From a checkpoint of a small mixture-of-experts model trained on Wikipedia: vocabulary 4074, 19.6M parameters.
Below are experts of layer 6 (counted from 0) of a mixture-of-experts language model. Rows are named router (the router's row for the expert), gate (a neuron's input weights, with its number), up (a neuron's input weights, with its number), down (a neuron's output weights, with its number) and show model dimensions 0-127. Each number is 200 + 20 x the weight over its row's rms, rounded and kept within 0 to 999.
Before each expert's rows: a language model's description of what the expert responds to. This comes from a sample of Wikipedia text that the model never trained on.

# expert 15
Digits after a decimal point, colon or inside longer numbers in tables and stats, like $4.50, 4:48, 9.26%.
router,191,204,217,221,171,183,205,196,215,189,181,225,168,227,197,183,215,198,186,208,165,199,222,183,199,230,236,155,185,211,217,211,201,220,212,208,209,163,192,219,215,189,233,167,217,189,193,160,226,219,213,217,206,161,170,223,202,208,216,205,206,215,182,178,178,177,191,187,183,192,239,193,207,232,178,201,190,202,170,193,218,222,195,229,213,194,185,231,204,215,199,237,181,218,182,221,193,190,214,208,214,207,233,209,233,161,184,207,185,177,168,214,223,232,189,200,178,240,185,176,184,173,194,213,203,226,202,212
gate0,196,227,205,188,194,177,200,216,175,200,168,182,173,203,204,202,198,194,221,167,221,197,224,199,206,215,214,213,207,212,156,217,177,167,196,183,193,167,225,207,189,215,225,185,169,196,190,218,219,218,164,165,246,212,221,185,192,210,198,219,241,196,239,191,192,232,198,197,204,184,215,201,206,184,212,190,192,177,152,193,213,206,217,177,225,193,177,198,234,193,239,193,185,165,221,206,227,181,209,200,211,185,201,220,210,212,208,167,203,187,243,209,227,185,205,261,210,238,212,206,182,209,198,216,192,181,187,201
up0,198,212,221,243,214,182,170,198,213,178,195,230,213,178,210,220,196,202,194,196,187,196,192,183,182,205,185,186,223,213,176,213,181,239,204,202,218,190,217,187,220,219,215,172,182,194,153,207,204,160,198,218,171,205,178,225,200,189,225,193,237,192,234,225,168,221,219,204,170,196,158,209,160,203,168,224,198,177,198,210,188,225,214,209,182,201,184,212,204,234,214,199,204,198,191,191,211,195,196,180,206,254,195,188,209,184,213,187,228,146,198,196,253,203,194,202,214,215,178,171,181,187,212,166,205,214,200,192
down0,187,186,186,227,254,186,210,193,174,207,196,211,204,214,214,197,217,202,152,177,244,183,205,157,152,207,213,216,148,232,200,179,198,225,213,194,198,181,223,205,185,181,200,207,182,212,170,165,217,170,197,208,208,224,217,238,207,199,193,179,182,168,198,186,187,177,205,216,191,192,202,200,210,179,200,191,199,174,177,229,186,201,213,200,161,223,199,215,193,177,216,169,198,228,217,199,195,170,213,186,249,231,232,213,212,195,202,197,207,183,193,202,222,177,206,198,218,219,176,176,197,194,163,199,202,214,182,209

# expert 16
Digit groups inside larger numbers, especially year prefixes and the parts after thousands commas, such as 201, 199, 1,193, 17,186.
router,191,210,217,227,171,183,203,190,211,189,185,239,164,222,195,172,225,196,193,225,168,203,221,184,197,225,217,180,186,194,208,217,204,198,209,231,208,163,199,210,217,209,232,171,221,184,196,162,224,220,213,215,212,153,181,230,193,193,218,201,205,210,193,206,170,167,193,202,185,197,223,211,216,202,187,193,207,202,153,194,221,216,200,222,208,189,172,228,210,218,211,230,179,228,190,227,202,192,216,203,221,193,249,202,228,183,183,198,185,155,171,210,223,223,191,214,188,235,179,188,187,163,184,221,221,223,196,216
gate0,189,160,199,203,150,200,226,165,212,205,193,186,198,216,258,180,229,215,227,192,199,213,189,173,247,211,204,203,210,189,188,192,226,182,177,209,208,226,202,195,206,218,181,195,197,205,162,178,156,221,182,220,170,224,197,192,222,213,220,182,192,200,174,208,205,208,169,192,213,214,194,196,175,231,164,187,209,236,229,209,233,225,191,205,183,203,159,220,178,197,244,168,176,180,204,240,202,201,212,193,208,197,193,191,174,234,199,183,211,198,197,192,193,179,195,191,202,213,209,204,200,226,202,217,205,169,195,186
up0,190,204,198,213,181,212,202,188,223,207,211,234,193,213,174,172,180,182,209,204,233,156,192,185,149,232,204,222,190,182,225,199,189,201,171,202,196,221,225,177,155,171,164,213,218,202,227,178,185,240,194,196,187,235,203,201,228,206,198,178,183,206,215,187,178,216,184,196,210,170,205,160,191,226,199,234,204,197,187,189,228,226,183,184,219,196,217,185,213,171,234,176,185,209,181,185,197,217,221,177,208,192,168,209,216,198,203,223,215,232,236,216,183,168,190,187,212,207,199,206,209,233,230,186,184,174,194,193
down0,223,207,198,202,194,191,207,205,218,178,231,178,146,174,197,221,189,157,216,205,241,189,214,205,227,194,200,200,203,219,213,199,220,232,208,213,212,177,191,219,212,208,172,184,195,231,241,216,184,196,178,212,241,170,214,191,227,189,226,218,218,199,194,211,195,194,161,214,181,177,220,203,208,172,216,175,183,216,192,208,201,171,208,173,200,219,216,217,206,192,194,177,229,160,221,211,224,242,208,197,177,195,216,195,215,200,219,213,203,175,196,143,208,182,185,219,181,187,189,204,184,148,212,183,209,225,191,214

# expert 33
Standalone one- or two-digit numbers for days, ordinals, ages and table cells, often after a space, dash or hyphen, like Under-23, 17th.
router,203,188,208,228,179,182,206,192,196,192,196,227,182,217,193,188,223,204,173,197,172,195,226,177,202,201,223,154,173,211,213,224,205,198,205,223,200,167,200,214,202,202,208,180,216,188,199,159,206,203,197,219,224,167,164,207,192,205,193,183,234,176,177,192,169,181,191,203,192,196,235,223,229,240,187,195,221,206,148,208,247,218,185,230,204,171,196,233,211,223,191,219,197,214,196,213,206,197,214,219,209,222,211,222,231,163,197,198,186,181,156,201,214,233,187,224,186,204,185,182,197,156,179,204,227,218,216,211
gate0,170,234,193,203,186,179,183,213,184,198,197,185,222,186,231,198,209,184,214,184,174,210,215,212,240,221,244,174,211,210,175,231,207,199,212,181,195,231,209,185,212,200,197,210,205,234,215,194,202,200,180,223,164,221,217,266,212,218,219,227,229,191,183,188,214,216,179,199,175,171,195,211,196,225,211,209,154,209,195,167,184,180,204,228,188,224,176,186,196,230,191,199,190,158,198,226,181,223,188,205,207,196,221,220,187,179,190,172,198,228,205,195,221,195,209,222,186,203,228,215,211,241,183,174,170,220,216,195
up0,209,167,190,200,211,163,210,191,222,188,187,202,211,213,200,201,204,205,174,154,177,173,180,202,177,223,166,227,213,184,185,189,213,214,226,220,208,219,201,191,200,182,213,195,207,203,165,246,189,179,217,177,200,193,208,211,201,164,206,177,209,225,212,200,235,193,204,170,196,197,193,190,194,166,225,224,222,186,169,180,232,202,180,172,220,184,204,233,223,192,170,233,189,222,224,182,178,210,214,188,210,233,195,218,230,157,192,215,188,214,232,204,229,234,213,189,205,188,162,223,217,158,199,220,203,190,211,189
down0,185,195,267,177,205,184,181,191,232,196,165,195,189,185,211,207,189,214,225,240,196,202,199,218,206,190,217,209,154,184,203,217,209,182,202,189,188,213,227,222,225,216,175,203,222,163,182,196,198,217,212,183,192,221,207,226,200,195,179,187,227,196,227,204,190,187,161,182,193,186,174,194,185,219,178,186,201,207,214,160,220,215,187,176,170,193,211,196,203,245,208,181,201,209,155,214,195,226,219,178,181,201,206,225,182,217,136,164,185,199,213,194,223,195,183,201,218,178,197,203,229,187,218,213,210,218,220,205